Below are experts of layer 5 (counted from 0) of a mixture-of-experts language model. Rows are named router (the router's row for the expert), up (a neuron's input weights, with its number), down (a neuron's output weights, with its number) and show model dimensions 0-255. Each number is 500 + 25 x the weight over its row's rms, rounded and kept within 0 to 999. Numbers have three digits each.
After each expert's rows: "comes before" lists some tokens at least twice as common just after its tokens as in all text; "gets" lists some tokens that make up at least twice as much of what it gets as of all text. This comes from a sample of Wikipedia text that the model never trained on. Tokens count by the router's weight.

# expert 64
router:474481493482483518478511453478545526503495462540514499457458534485475526502541483444500542474514518526522491477525512484534486484542533476455482523521469462519490472470467506524532472488531531526476492515481516501530488506517530479519527475535474473523530523497454507511496527529488497475487540482521491513481529524476528468491529520474477469514523478478448500519487480467525475530482471485514484473470539532480498494520493464530507560476510534484538479497476534521528499477515524465489532528528509499542479494497511470493541520472494481471487523518513520477466533532468527470480476484526479471466525549528513498528479474519526552491527497480518529510525481478526520490484508524483469483496482515490470448531478468483483548491505476509493493513490467512512480549480471
up0:459496488519499512516500518483526575488487479520530482520532476478464528525492488497498468484519498534475504516524557479465497507562485481506519486532525504521528466470500525458435479507483478484521477501460521512486507493485548516469487482502500457501485470450481490475512540525477506542485504469531484489524454486494513507502534515521486510492496464530484470509475475454480497474511503526522514542484513507535524493509478513474531485451480489514436508508534523477550450454503524509501540500502485521495457476499513494537494565492519445501507526467519468454488486497505491475479497502519509501526535512508537512512479483462457458529445484446524495499516498510507543489488475515508518517533529515496489482534507496479502473484477476513477516514486515474518498550478472
down0:498533485481552476504521529463543507513487511485490508483509538533487545519499508474541502497545504528528497482469512524537484511468483498501471499468560472481520505496488512531485505510543499486509484553555458496479525521498483497483510511521497481476479487461494456505535487573453478528530529557471530494479506476504491517472491475560498512490515506486493485455474500463495460453480489475494516531517531465490520515512507533493468522509445460506469479512488462481521512512509483461509477529454460455480473454477496515559504477500513496487499493483475550510488483492498484474503523514540442506515528483498503523558467469490503556543519511484430534534515534458503500475512526493502501509479489492518506504510501506489503520507486496496484485493521503496494504502507525
up1:507464467514471491559505519515522515500483472521500471503493557486542449497498438470536522479529468505464467486489513506507496506515528498487487505497549553522537490526492538470521503492514495495492475511489485502521519490503480508492492507523504490503518498508513471531462512499491485459494515530470495500483521470491505497501507520559484500480530507536502528528485482511493509510511486517506492531508497475483559520452469478524488524515490493531512471490488504516534464480530555501543503525511537496493511457508516487516521480509512444543475477495518530504520513537475498465479471501441522504529503479499483467468503544506495480486517514548479468455516532476494544473477499520458480513540487506465474468543550490482492496464488492520521444510477496474516414535561498
down1:490510468476492489509508468469481528518486539474505487473479475508478543560525495497480458466462471524524476507497457511503500485516517469522498509463501530495513485511479509466450541535480501493486520549510552520527493522509484478422483521484470464528438527485472495502515497477520544512523490519476513543459481477440468504491475498500487533531479490521505502523513496508514509489502492509466523504540533554488481490479502490499511465475483531496519492516441496457511459521495511457469523496472503521468501526513468502538529528543486496533468482471487549494513485514481492522478452505498496500489484497464471525512533469509476493469547487490537492448513469519524497468509503528512467519478509468491506504489486474522488518469468516532472511531445513481536469496525524
up2:459509516459496549562510484514527503490517557510516465469550481449464529490480515499486523518497484542515494469488525509471467498512488530491460489502481490520510507497506555510525486469538454511519504542496474494538482491523456514498491504532513532480481489492543509522543519520522486528484485462518519500504517478501499488529500501492507505513523505520497545502478451470491490556518516521549517496496510479476451515562487450472512512466521526477494487508489522490521468515529523515504495479552490524491484485499480487487509505470556507530506504546465533465468533485507488510459490486505489494491481506526539523549533456477470516476490540490486503528520547499520534489485507498490495481482476519448515522500531500491513505517511471515500458461506480465453520532470437
down2:534516505485550516486501489506479487566512502467456451472464506481518509475476553487517514504470505508485472506459496483484493486467537494509543484511452472505493527522511490473554563467539508467523497507465496544474493492473470491495532519548506481521533472523476508458501480475489511465481489493532499507490492530502478517553510441528507506528509528485440527460427504490511478548517476556494475516481506529503482516492486506495529472513515486488500518510478500465517562472499512515462457502489509515538562507476517502482513528508495503490482465488518566530490488501503478485479493480494499486514470501489506469505434539510468537514490507521533529479511470516491540480486496490482452522521510497490527494520508491496475502518468500489497532509474475481494488509467526
up3:528467483495533507503470520464530507485487476506480496488514527530507530527520521483426518510498496551508467528488474505511480537499482483443490521491510505513462475490483503467511490517522540526534530537514469491468478502482488486497473509512520544517534507472486489493468529475473553499492486527504487478522565484501485478473449487483493476481507472482504501507498485528553486498516479465485514477496449521502481493517534498494519472550476484464529457493487508557511502495547487505511490493494484439458557514515510496488458530535514468450508512532503515484548536510477496490507453516482449490512525487486487498501477488563521486551498517477489515462477536485536481452512496513516479472509471520535513485479507526459513524542511548471521498540486511521518502492490491
down3:502501471518549521526505470487504480473490513482512516512526510526498519480527513524504536514470497502491513494539483515536533456495457494500524498502485546496482516493531459537519493461459497518482523482487468499480516502492490472557484467516436498523479466517473511476513464501522470471482468530465484528506499495549482488470495525479482487476535473493485507543474534443517531521489493506470508499495510494507547483492485545486476509526476495503468490466497508492475525463493487467513568501491497557518474513548498496530485528490493547459516480506465526484504529539500522499462491528513538523498492489476509529518434490491485464475513496498493482471503527448526512453504440484507517534487535472494532526467461488470495502489564505486518499499474526512491441507465481
comes before: "\n", "\n\n", "s ", "been ", "000 ", "\n  "
gets: "|", ".", "the ", "'", "a ", "=="

# expert 56
router:477472499486473500483534458481552528491489470534515496468483520483486534510521474456493536479522520531523489488529519499538483492531526475439482512532483473520478482476463517530538470492536542530489494522479516489534486476522543475535524481531476480527535526472459507473479525540494489478479530482523501515489527509478528467494525519466488481511512483486467506521496474471522465536477472480513462475471537526480508489522519439532505551477523536475551482487472526529522503486524527466506526526532502509537488498504504461509537510485498480472489523516524531481474527536492523473480475477532492468466524580526507499513473472521519530488531504473517530512523472480523525477487502512491458490504485521489477462529477467489461539490501476500514486508486470511503479512477466
up0:497521502504514519538533501503543489528537466488505461508430537514531474479492458504483519482507518532471499524522530472488474451517491485490513496494497506492504524487542521466524469551492513509481492538487509478504519492507471494490457522470482499501516454514514480499463501536510535524448494454532499510466497527471531529487510527471527495546503470518479506451492463477523503519517492501503537488543529444485489477540494535507489524474448512487491478525485509507539510484517498501475539518520497487543510457508524480481530552470450515501458508511522499474469502486507530536522483473491477522476535503503490543475499550495494510515494501482480447502539518463446537560493493495535503482510542484514514552479540487502472513487524495494460473483492521517495467470503481
down0:502504494494526487513470529486486491525469526488495509538479490476489528477455482556482481526523527455553536485514509499502519501483482464551484516502485485489549542456462500466487485518452539479467566495531515549499454442534486537500518497486517503496521523480502519468528511520499516472511465468503474504524481507461476535488497465494491508488494474535488521475481522507498512499522508501482511477500526489486456483471511475464489482531482491530545522495540514519507499538496498467455495533474543540474456519521465555470497508485505553517468515509526522510495479519509482472534470497522495456503545501522484522469478474519506483491496526545506533508539553513509476496498508487501468513532475514522502528502562524547514503517503519485529509485489510466518521485453495
up1:521464520502512495485457461509529501516511471520517491475419520480531455511485525486530506469549445477495495459497515468486484506523484542516509460483470469485507468505516485464465529476515486543456506519504503492460512498529521502474527478493488491485479522523438515479530494463458504484465502535491491512559497509459525493507538524474477474485512475502502500474493509518456481455484464517499497486489548461490516495501545483510460479488501493500488442535490501538562551468485514464498491486472549538536481506490503470490506542549492486513489485522487480483474512489461492509455491500489473539508514520503522511500466517511572526536501489507479519496507497507472486513503498493488523479515509530468467516469498483491483522503488510436473503514543500499459499498507482
down1:529476454510465473516509524519484461432514476504503521474508529512457499548512528490520474486515480515482474508540464483523475529476536501488489484478526515547546544510500519499503465488502507492520529478502490545491505502473494500520503525484549464490484519520517465482500512472509507508476474469510492452496476467495508480538517464523516503427481495481488520544482495524471473513472523487485472484511510492517451472510502503481459511550537497539491517518500428485486488470509545492526497488522478500547510524489514464502481490476536518517493512506542459497447485540492521493498504490503508501497459530491495520451516469482520495459490484482478532516530470539534533545518467503470487475488510512451457496467484496524539527494494542513475522492515500538499501485479437
up2:484503507487483516483503476489486523504460492492508460498498486513477466510489462484529497514482521493507510496508486481498494498473515506516512487544523486538502476520503498506480454513519512492465482492461498528472526488543510490545471564478530537494514533494479499473545521498526488472481467519483449495507520530484497501489526544485507519532493461537520508496487513484508511520521498506465509538480492508449478511515505480470475470516535535450505459478510526510489486517507509514501485531502495432482521429492531462466497522473502507470521462488537488566500540491511527493462523561533462486479520498548499502519490505481503504480519471482487498494539518502497534482458508455533558424478529498500493511568522476518482505509437440484459495497515515489491489491519481
down2:503466560493486501531513532481527484511487500490509504496524500466494484491484502524511494549493496495518491510485505467459504545523544510476513492484527508498458475535511551513474539503475468500466481437517480544485498511525558557503518526487479505489498462537479531503525513533495492475524505489506523520483492571510493499480468485512476485494494460505476480500509508489495477498509490538512497484527477530511506500451485429534484492490500539488523526505500482537476526498501451489491483494463501520531464544517501478475525519502505524498507459468489496495517501509539464459541540489523500460501514464514516518508568467501514542489503486494489543544507508515477526503535499495498532483478501467489526461537513511493534475517458497550509563520496523439449532507519499
up3:525485480490539508471489481483502492576489521518523499518495475472430504512491493519486498504481544495496528496492455508490481489479476489544519499471517477524486534531499541464500466495496482522509523488496500465518493538517535501492513502480490509431494523515509470536462507471493517479498537496471497505521483500527534527470487516457456522520510490523490499477506462468502485516513454520472487513470529542486516519498473551475502493446510516518482472510504503474536439496510488479477489460557465458522478479490496509515559532502492481462496447534515544514509535491502502500498534544512469484511510469480491495510472485491536504500501510449501512505550534460521543508521467555480501522522499527537438464541522535523522534488478522495509508504498502504472524523510493
down3:461501494530498494472502483515494487511505489495524490478556484512502496515469515485471515493509483486500525530479479515481493487507479520510503448494512475508472545494539516484499505521503494509515480548513541484490465473498502504423520488524481442508487467522520444552522507515514505491520513525505481501491498567514497510479478477492553504469519513501535447486485491548508509528481476526452505454550509525502497472482495518486457538459510484500431530512469500457509452497488481570518502513441490504480545503457492526516490513521505485530487462509521513488478548503496535500489557522488477516531480513506490483478504487507531507489488506494499497491508484445477509515513494505442492508461522514473443483547503465492523514488546542489497500526503554487517526487511514
comes before: "| ", "The ", "- ", "(", "In ", "He "
gets: ". ", ", ", "\n", "ers ", ":", "00 "

# expert 85
router:484478514492471495473506449478527525496487465545509511452472532476476529498533482452495541483517525527517493481535519493515473495526528490459464507528490475517496485472460490523548467487527533529484492514476531504545482501522530475513530489540476477522532530490463496508496528522502488477491533478527490515481524507476535462478527522472480476512506482488463507524487475468520477533471470462494468483471544535475506494520515452527494564478514539482538475497469524526528503485522525475484524522528500508513485500504519474501544519482493485465491542517534542471466531539485538475492483485528481469469521544527505491512476467519522538495500498479519531513524484476524527491479508529493457481502486521471472457534470464492464541493506479520511476522489464523504482543475474
up0:499508504487493452533492510500456464491548485470518463476498526521454492474500531492484492543544536485490503463479465480532544538523527513541490467487520532488502494486500562481486444548496491497496534523465501488525510491472480518488479557518496519504499493493465487497521483524489475496480504463480463506531519540495477523528504484530518485504509498525515472486485479525496471519519466482458516470536517499507485463539516479497485513482529497451507458497465471554498516496507463495446497507505502453507457489497508526505511516489488502492476523536481492507553563474508490441533467505484476532505507496499512513459526446515577512481492447520519494500477467522500512495476537519475492475491493488500468477451530463491473516504480475480518535490479484497490506533491484
down0:519491514484461494527487498526490499512547505473499489475500522500523475509510515467465502542474502530539492502478483506494491482469485497488556483532499508549518516504480509493530489504514526488473476502441515501507509505452499486521457544475477512489489503490456460483520490505499486513457523431484516508573477482460524514531497464509486503478502472506535506470429454510516493522508543500450495543480499504454474504464543485499467523489513544516518529451468516508506450502469506531503483529520512499485489529476521503513458493518472517465537502528486536443528514495481516471487518490481490538521522478504493480500512497491543464482493541463498556469512502494514491473493483532527529499486510542474488511480484497549487525475462500532485475491460552522512487520539509
up1:484525508480494514498479483538471486537545492526504495496491462485488497526480508508547535501523488489521502518508507541482497545507517479489509525490515509491479483492499537556498501527518476516450479483490491523495490485500500510480434491510492471517520562513541525496550519508479477480468485483480526485497510482469485508435547506511498482551511462540528507450531485516537513508544513508475511488515500455482464495514507530510548515486511501502494482441520492510536515504489469453498524499497505492512527508504499455479482467484517484488508482511522463512449510516451487452474505490495493494528547499519489539496491480459479487551475534462516547467537494516479497497562517533494523494468500521481507540497452490548500484508431458499516526458507529511524497533523485
down1:519476477471518491496525498479485535489494514490497515519527530522540488502477504503483449490521500478472470525467533501515478527494487471491520530499526526498501469530497490483504499504464528541518506455449482506493526523531519517515515511551455551518506492483506540510482512481486520500525515463560536489493505492539487526516510485492497473486506512489524518531510473457486480509455490473574498502489532491485486524536495482520490550521504517516525479526509516510566495497498516487507529468478503451499527486473448505465431497512500523472460516490504491521530487498446490506472425487488497497504489464491503527499497521473509506512531510485466505502428537509459539537448542486506523484452529499524521540458485479506461518503479499519495520504528526504508495521554478
up2:498490493518423469499510542461486492520516513502478469529482475523480510493488465467495498490503457497513446488495522528506450468471504446485446497490487462479454543476500465502471501491495483545524482516477504531477446488512479445563485484503486490503531588511509512511484445532461522486540476537480513454522545499507511480503507512488535483497499551532512558528516503487501530500526478458498519487494537473524513498541482511497506491491537523487541446490490543492511460513499518498523527494526504505518524517502528491507512525533492485519520493499473503498482526525501501495529499497555488489495529461522504486451499499501506514488479491480521498537521485515471532488515473536492464460509482541533477505505467481523467507480478496516545487506467493508505494536500504
down2:529499497552530511506481526490492492459506526469475532544492491465525517457479537510475525515484524489522500505522518543491516468466536511502531532484507532470490497525474485459501478525502475459533505479531543476527495548486504486451498495502497507489497488500473490521503495515492481488549478528516465491533486489517528531511503506532542466454531450494471506496461524524512536508489524476520490492495510521534507499504509448503494496470509507525525448506512493501469542503506486543495498554554543493512537459519490481476490504470495528492504515501515515477447493499516509532431536551459494506476466500497537543513476512556485478497494556480502495485499468503494480508471508508538491501478512455522539504528530528475498458537498504500504535442491509523534508459492475
up3:500532455492518517496470500521512541469521455467490464549516457534453530458507514501489487489514497527540491479559517519488483492466507527500461557481492492520503485509491476512500544505502522549453495554490510484474499487533493506483546503519501497508538528490452512499481481569531514497487541487476482501490525530519468470463492509472471512501495475481530538513529494507566474470510480461468493508525534497514538519539496526543500506462504506479491475533528507511557513527489513490527500506526506497531514491494475501492474516500538456496476506479511515442501534531496521526496514487497443486531508497546510516510519448524493485526476493482521514539488474472531502519528522508442511475499496496502491476510509452482497544503460473502478507510495512488491547517471518
down3:517474502546523519493534522471544547483534505533478503465528485482472528494498488471512477533471505479485500513508499521519506471480495526435545542506505534456498505486494494535555493536533496503489498514519468520490502487503480478542449487510505470499491511504485528498488487533519502472523525479505500501490494480481475504504477476470524513473485496501509517530517507477440471515489525452519521509521489530540472510463494530486504519505534507532461547514486505438525545525553506461545522517561521481500481511515513472525496469496485503463493517504513514509479525492537442482496488500480489477497531464503522492504520507499491506479540485528467523465498499486515466532537505488486490530505524483506548547533491453491503457432507439491475486485448520463499532524509515
comes before: "of ", "the ", "were ", "are ", "in ", "for "
gets: "of ", "A", "A ", "ers ", "to ", "University "

# expert 123
router:491486468484521495508544499499483505533476531547464502502473556420496459517495480504503527513557496534480486509494558497481450496493531470489497506528512492508435488530503525500474471498505506541541510512445533494494480524493494478521478496506486443516524519483515524484540518513506546467486475496525537481510530487490500545486542499511512534532493478527490508541514514536543464511482500467445504488500495504493523514523499457516519522498502541513468474493494541513503485513520541496499479568509480546489521489494471451481518541497493473472520485514510501550498538490495507488511498477509515486488500494498484489490504491495509513493470509471560556461546520475502524455499513483533503497499519512454474522477499490492491484524468476493520507547496519549520472463511465
up0:538508495519505500486512513548516536505474477491509512506553538498521458514479495549493493464540458524532502486456472531502524504469504523480484479460501516468493479496444496480468464490493474512518477528475496491525523461467501557468497484550457503515522527508530497479495561518483511521503503511517485470481466481502539535537514511444480493504472504495508455515516488483553460482523499510494552501506512526521490518500497495563468511498494514488488449536513526473456469484494451492475559511510490474501528526516542504491432486447507492525528474489493484527535512543485436528475487492479502478502502450474498479480492498481511520504516518487505534502493509497490503502514488493492456489515510472504474520490483509474547497535491484511499457469541513479505467485511530
down0:486510488461533523517497449513475501492524509469512517529489467468539500513525503525483535515471500499532478502493543529479501520476487448489501470515485516441539483513512518478505526518503469473519534527467504476517504455488480526515477510492512500510471480508536533558479495493483491511500511480540520497520458479514479491522493511490499470495520505539512537476500471481494484477435531526521510499495502493471463554452462475510479445485545472514482534526495491510497495479516550490500506502507495476483532522528488474482461554515532505504528481481509544486484504472475545476471509527458465460512512484530516527497510460477478504461519500508529509513511499493431494493471462524469479480499523522545506484460482544467545498465556478542472461495496537481505507512511488
up1:478500505496485543520451506529470525485524549502518505541514488516545462466480488514463489467516500537542476458529502509477506493517556487497497514470533505511462522513494470505511520487487503508490456445513506485495493528523486529512506525447492483510483505514472503470497484467481545459476547488488561461492502512485503489536476519487537497494502549444449492535538530485526493494516468515475470478547555473496504505472480495498466515514502479493535501480517485486494536462509519555487509517516515476474470528510485502492494512488509469489448495515496480517452509505530499451514477509565484516505469487492516504484477520508490502481494534503490533484506496504546541507465511453523524487504536489512493463484497497486469500552495508494552525468552519465513526488470533
down1:476498476519496498504496479462500488501485538489507508504502497455485466487484468500514514539488498495446512470504510497531544518513530507477514502492526450483483484500527509525490494485508503478505533477477470483500477448542513499490470514511488518512522527474595545444469470493486477507564495487492494471489486479513475533524532536498470468542462496490481531510492469517508487516472514494510527513490456480529493475466523509496479493520544517528451536559504499455515484505487496508456488445456594486532548480514504482488501486486501494520510506487462517504524472479475535552519496523479485494517502479504501504492506501549511531483502480500493485464486529500481483538490508527480479526475481517484453499525538558537460508521504517495524465504480503544498492509519522
up2:510502498510524476490469491481526487475492482474518503486489510484517486494478534477420519493478482501455459491509503507528477464461488482483482502462468486570530473502502494513479496522457544503498483533443527493494455508479482491483461482495480480524489461527473506493507555454504449484495463510483514483496512474510505502494514491510494491542510509554511488505523552491467461497527484522514454503503522518506481515532453471483519479508505491492499483512478545513485506551498454498592495517510493528492515470552520515475506506557468506471474517496481496510528487479499497494538472516551524480470493497496494474517490537523488517512507552530505463549500510532483482474526534470518453551519470492517485483516482506474511484516486495532477493529492506475502540471545511
down2:483477509463513482526505528512524485525496531488511499523478507534482504482467508538533478498477469510479493504510473488441532518487511447488487504539533515526522499487495509512500507473438520506519495484548515485535515504493487517515468490527515478474488509463519474483518516487510500504487515512495513481514487561522503532497520463527487510491501493441494461508481477549454513466493513544465501537543515487525476552499506551503512521511540507537546506476488547526562518480481470466529461537479482550488501521494484522471513497482463519526458529546508524512525513499515492490517520491496496472483502497512503531504541466490465486529501471497492530514515446449507532498462523489555519546517491508501460510547490470478488513515500493552504472532480477504477542443496520
up3:501510504491513533511510512497510503476473534506554519501495539487494511477455531526509478530513471497498479507464526533487536531522497500491538468557507523506514487529512503491553493534513497502468531481492473495509496496506436489473538533505503512502504460534502511486517517531482507524490513537504529505512516512487519469500520495515522508496495491524511496535476533518509461529518470514478512462497472496521500510508525498506500529500480544475519489486526537518556480467547497453482508490450466479492569461504521496510517442543517461524521512499462498479506505479451524532519552504453551486478485485503478521457504531522529466532543514522475531501494494465537498451478508501511487471453490481491507492516467567462467499508434486490513512516494491493535457502509461
down3:511488471540526498487505483511501480493531502535516496479471505512457535493493482498483505486518477476492453527536507531493509496519508506518523523485485517515504508485434507532548480490481509482500516505437486541512483535506533529512498512518532463488559507469522495492473503456490490495474493453486428519487470492501492533438508559525570511476521463481517493490473511516488487531447475486505490529471492466526512493470549502487498518480500523525540506508510519511497488492530512478524532507493530517490487455563431511519485486459499504528510481472474439516505514516484502526527476508466530494515490489488527483477483502502493471538533545506473496484476480494502542482478474487536493485555513504472475520506505463507499465521474528468490490527534509493545490504442490
comes before: "| ", "(", "|", "votes ", "hold ", "– "
gets: " ", "1 ", "2 ", "3 ", "4 ", "6 "

# expert 60
router:494511509480478500503485487480516542525523500547491506494496464489505502487545497523451506456528508494508504504476511507526492510513570489493497474509488517529448505472473529519522466461519492562455460510491508493532503498544541487525526476530503496517539496498483485499502499468476490473479468455529546522491503493425506488517524535482480460504515495514507501514528467485505502530463463481540481485518550491430457507532516498511489468465506488491473470480453489538536502503497534521498502515538494484516522491507498462470546539523482497472554476517485505511461521476514539488466477509510512473471491515517546487491491465487489477490476505508486503532503549483498510484455501519451519459516507512510455459514509488472516545515503493529504484493485436492531480489460492
up0:525489501473510510518512487497471507515546469491501468531510529509468484502421511520491500474513471508519498511501490477503500494509487545481515522413470517514485473497524439508497520550468519498519473489526524528509487485503478496488519532464460509512525488493489492512519523485477537473476517545498566517532490514527518480497504498477535493523469499500513507486530521515535498535521535523528505483504525497479510502515495500508488520495487494549464517494482497480504476477491529453453493527528524556513531482511529515547496505499522494477496496495504530513464513554469497495534528487493521541482539470537487473493482461531517482491530494443465494494500527501558556535476497503515471483481537516471514508531465493512481561481474495483494535461423519495520488479469494
down0:541460493478517517466495502452519490447456518543511524480513542472516480492544494487540523487518522479516520468519523529521541493437524509500553508514526481516522538534491549500525490503468518489493462514481515526537509484507496502494484485500492503503498524486503498532523503500495472506503509474500475495542536510491462487454543515517499479470540501475504524487561536519495505492526515482458469532493531483489496527480489462483493479506534553518539473484491525434470515499498446472545518494442499499483507509522476496504517546501524504521498478532467507498565490475518490517509456493492455468555521487458495503478524494508508496520481483447490484486511489496521497448488478500481484466452517451476524469484507510509541500523492494507451494530477481525507513484503495
up1:502512520513519491488476497519506496518446493527468477495519487510536504544549520543502505491508474483521464516543462530552501462522489553527460499497504558516488503499509508470534487533482487493504531487448459508493499491514499504488496495509494469537485465497504525491501479547507473498483456486526510553456512514484473483477547474515485480485518501482485502517535493512459485508554482471512487518470509537500472460517497502527540488529512485482481526523482517463529496538471476518500502488533479465452510490478477541477527481443507486465581458498533496509445520508487520490455479491518511496524480450511513521456516541519459489488476494532530512535504527465521482513494496464513519495503524492505508440504506527501496472529479465489497485512487485469523545501526485
down1:502453467516497525516486491480448493454535522555557545521455473514506486462528524516531474534506532487507505487506487529499514520551524484525535484507470505512511516512490476530516499463517498515491497528544526499508475491473509519475472542478491488491497497452498461486520476435495547505528526490462500497485496480513503501511512515489489515477452554491497475464478504483512523494486497475510533531500504490526540551483522541482482487472502495548507527507531458508514491481528510504493486523467524504529524528518492466501520503532487542506481528478461460464513478458496507507532552509542521522495516519542514492533511469530512469491489483488470542488465536528468509515494452557469473529532511529480457489495519501491528538498543515465479470487488489530502482489476513
up2:514486494507517504468459458530508516485546518540514510482510453520488493496503479497499507514446534501537450520537475508504499493558476482490472493469494493495492494471463490490522492526488506512521507474508515520523517479485499510481493500503509502523506492474485546507488522535441466534473466491494483495492505441518480496474525501500494480502553508449484514491509443494479483465508501503489486495534512468542465482491531532499471486498496490453511513454509521516538509482497490478534487513506505506499546513447510491491514459481487535503529471471516513489510519516499491441464556489544506517443524475525523489460495516505524477540524551463542534525539503481520438498426518494462520481505472495524465497483479513506509519477518480460538495524485453515485507547487482
down2:493527473539453524526467475446461461509517514515481469467483509468523471517513520486468519509505543486443532488498486510499454529519499525481490491508478485497520473507511493528505488472508503500482495506508462510475513557546484483499522519543499506474474471539515489479446481466469492493510483516454495489508490503494537508498500480503510508487512516498454454506474534468494467537558512510505517496495479430471496509485504466501504499486489482480457513478476498488497515538521483526499513524487505500502551502512512535444469490498513501442504522545498493511526501449514523496529528513491492499491481557487506468506488461509541458528469464479500477496502520484496506452508503453510480498474558479516503484471507529502578447494496486488490541453554524507517496510504531
up3:465491536489488448516541450541476497483519509522543512532503485560460518524499466525513517511454510489517505485474499426513493479542497504509482503472527489522484547521487479520511519477515490451498481520462493501489534515505553478502535500518477495509499473504485513485546487513476474539489509510481483481490504482525464543515474518512510496477513492516517495502463481453485509513540504475491531524527556459468463516515539540510525456476553484458575483447493497499516487497524522497484511476488463491508478541505524532495523504494487520506502528502474546489506488499524526521494509518471482479487526490516530498481473526518522500492478512504564543527482518485531532519465495474479508531458510488528494493469530497480537508542509440474507497490515464516520503516482536
down3:503496524528460510513484507469496480499493518440507496498509529473531508492508501501521542480521483525474494542520478546511524487486443489522487487507470516484524510481576518521501528499509486471532530472503499507520514495485496532512498529543516501479528513502475473490482510473514489500502504464484516502463516507524551501513483476451490480492573431521499532504536537537549475468458499500494501537504504534484527509507466490437488493482486508523517533536483497523486492520482530518470500510492482523506520478510480513520510541501496436503506496510535483463510542456469473497520495498496520500515508501544514532448510480506496445497551534521497465504540543528523479527467467515526492459496482502502546511515488533508506494457503474505452502472498519571522476501506525
comes before: "and ", "which ", "but ", "he ", "the ", "with "
gets: ", ", "), ", "\", ", "ers ", "years ", "; "

# expert 57
router:481474522489474523465531465454450483525468470540495481527493509511530476484532516521493521467490515497509496497500536474514516513489525476538482497504502544534448509481474560501506476452494520529476522512479548469493509520542478493495466465529490523470547512480539486511510505535464517495524514491524518504448503525495477514488520481492493513528528510466504509499507441497568470505474495482491487500527504527489490489545517535513504497462517493508517481471513472510532504470535531482479485527516468475509498458509492432491526509494547497505498482508516513465529538503524555509462517476507494488471494537517497470507498481510525496494489522504511526511542496548534517468512490526463469484496490538479464507502495449512459497489442452546531472513472484494493494480478440
up0:474491515485466468487464463522512478501492509507451514479541495555508513486451503529500540518485445484494522471476511464449473518507519465528548490492511504531493472498534485484478540481477473540479492551490493503531477474468506506534492514525491493470520535509486507465519496460528524499501484484505526518501547478504486486551502513461500492514488499537546464513507497499529505462516461472511524455501483500514489475513539500505511462494497499549553468506476463481514545459503564484492489459471516475491506496533513539487521505464554511518489511502502462501499516493486500535494549526489495476544484515524525496514557537509496475518451493491472527493491541490518490503483508490463466521532469514524481506508516478530518518543492540515506462512448522495520454510501494
down0:502537469546504469495560518472475532477503477478530500513502513476469520518472521484503454469441491495468511539493509513454516509502491483493525510528531540469475470519537479505463535470532508558514516487526523498501477512493483454517501498464541549460452523493505515508514504509503564503491505522480474478497472528542489547531509499505510502529499482515461467497507490499508485512476505503428514489523496540465487462509512471480510525494520453446549531510528517464525482546510475503473489499481466502520506493502501545523516449516466451501502500528536504520503494477482498562466455480509533511461470486510498502493517496512534494492497493543494502478485525518533467499495520467473552463510518500481488482515466519500539487463537500502488483484500468510488481500485490
up1:480512514459441495478533520495503466479519515498519484522479521482497487475512508508497504513464461527540464551513524537511496481555504507440465506490537490514513508517462489490493515479486493509516493558427480469493488544521503489503552493541509463510503488503487519510524484493457501479523541526503506517504482470520542488495478512471501502506471500507506505492507468437538467494574535493509491523502473502505489503500526505463475549483500487536495524533463503460489509478503479474481577506510494502512496462517500488504528471482549473489535498529477489504504555499450510468516465509527466464511499496499498472488497479503485503548457490517448480458504468482503505480509470515507448498507536522498494457481494491487542515524506460532489478513532525510501473549508499
down1:498482464505430493457490498515513524551492501481514469517460491517487503467537504526496503514505521507488473506482503512496494541504479486549479498533502497550512500551446507503505527529488490468485549461474508501502534484509461546489491514507501502448501496533517491461460496509496505506482495490522497475518475495499561486476459498477483469488498499497493492529520437531499516507476485481471511492505543502470519503519516507516461507526447503539450530462520532465464500507537516494449483462503555483534460458521492500494502526505530499534458526490511462490519484458522507545510486497500508493511480525531481509473478474444536466497513507499526461503526496498579479501502481440478503505510533518525522476468526499494479495532514538522523483479496512503511519475536481
up2:483457531436535507509500457517510527470503470528529468511515496485523474509542490537483505467445474529501519492530518525521475534513531493509501526523554496472497499493487501497480487445512454511510529528556523500529474489496493462515522535463521505518531494505513509501517522522473528513506532483492545495520476546538447537488536487490492501493473469506482473481492474506528488516446514445466463467492458505503500534466489471533472505508528475492483494478540477500523503537516514502489491545520449477493472492530502507520504517479493499450481507515488493487503532483534454501521477486504505483541511532452474466489497498528511469481503532522501516531516505495498521467524545489554520466522533498514499519519469480478427512510459472475467481497478488489511529531486500
down2:440527535505557461489452516499474504490496525552520486502478490480527530496478496514483501475551500490509451492513523447507509552500480492477516498475503528456510501516516521517478536514500535501472497510455507496518542558520502501472486541487516559505520542513519509497503510498483510544495462450497486516492493505502477497517471486504476527507543494472501479497472452508498478525502493511485486470481479467535487539491513459505532450561513540509572526520482518504478472449537470518506493535490462499497501504467491461506488493494454475548502437528495500494525512481512483521484477499512446485499469509460512509507506534471518464515497514520461495495537484498512487503505522459529501528499539483498486514520480456493455501522512527551542488513511521510520483498502502
up3:508475532499538556492522472508497443523461522503461495545536515507493485530487509467488515498525514510504485532520493501534441523527484484538451492519524517484496495522484536554513558482510520517497482500523488461523540523497520529473526497517497506509514490510474530538450473513543487494469506465529463508503527488473478476490499524487488530502500507532470438520476480513516530531534490491501520486497485515509519533493535509491459503487479555510490476492500550516493487462522489526497486524501466441474514499519457471509532490501496512450510513486515505426479482472498493488461533516507495472513513466511508525452490494502468480502511454518486530501542442519502519479489483536498436473470546556473493490515492510518520507510501485543498495522494515477477488523472505
down3:473501457496500533500472525520511481492500521477485518545521493495469510525526525488515493537513497499503458475462495507466502508512530480477490536511523497528521504473463481515504525520465540477529528516471473472506454507521469471499463498475524518485452496448503541507483487490555498550472499546517490494486487516496447478502541515512494445524487518479459483455494480500513515501499486509506484466463524443506514483476494496497497475494529491487521491484503513534541453463534508514550478488476501491471518543539444495504547480491505528502490510503481482519509575490489501484503514491508532527511519441468506469544527517498480495509490512505506473507523505484498479495508520513549481473502494468506507538459483537540498454469479487484540545502434535531503500454467520
comes before: "| ", "(", "|", "and ", "– ", "to "
gets: "0 ", "6 ", "2 ", "5 ", "1 ", "4 "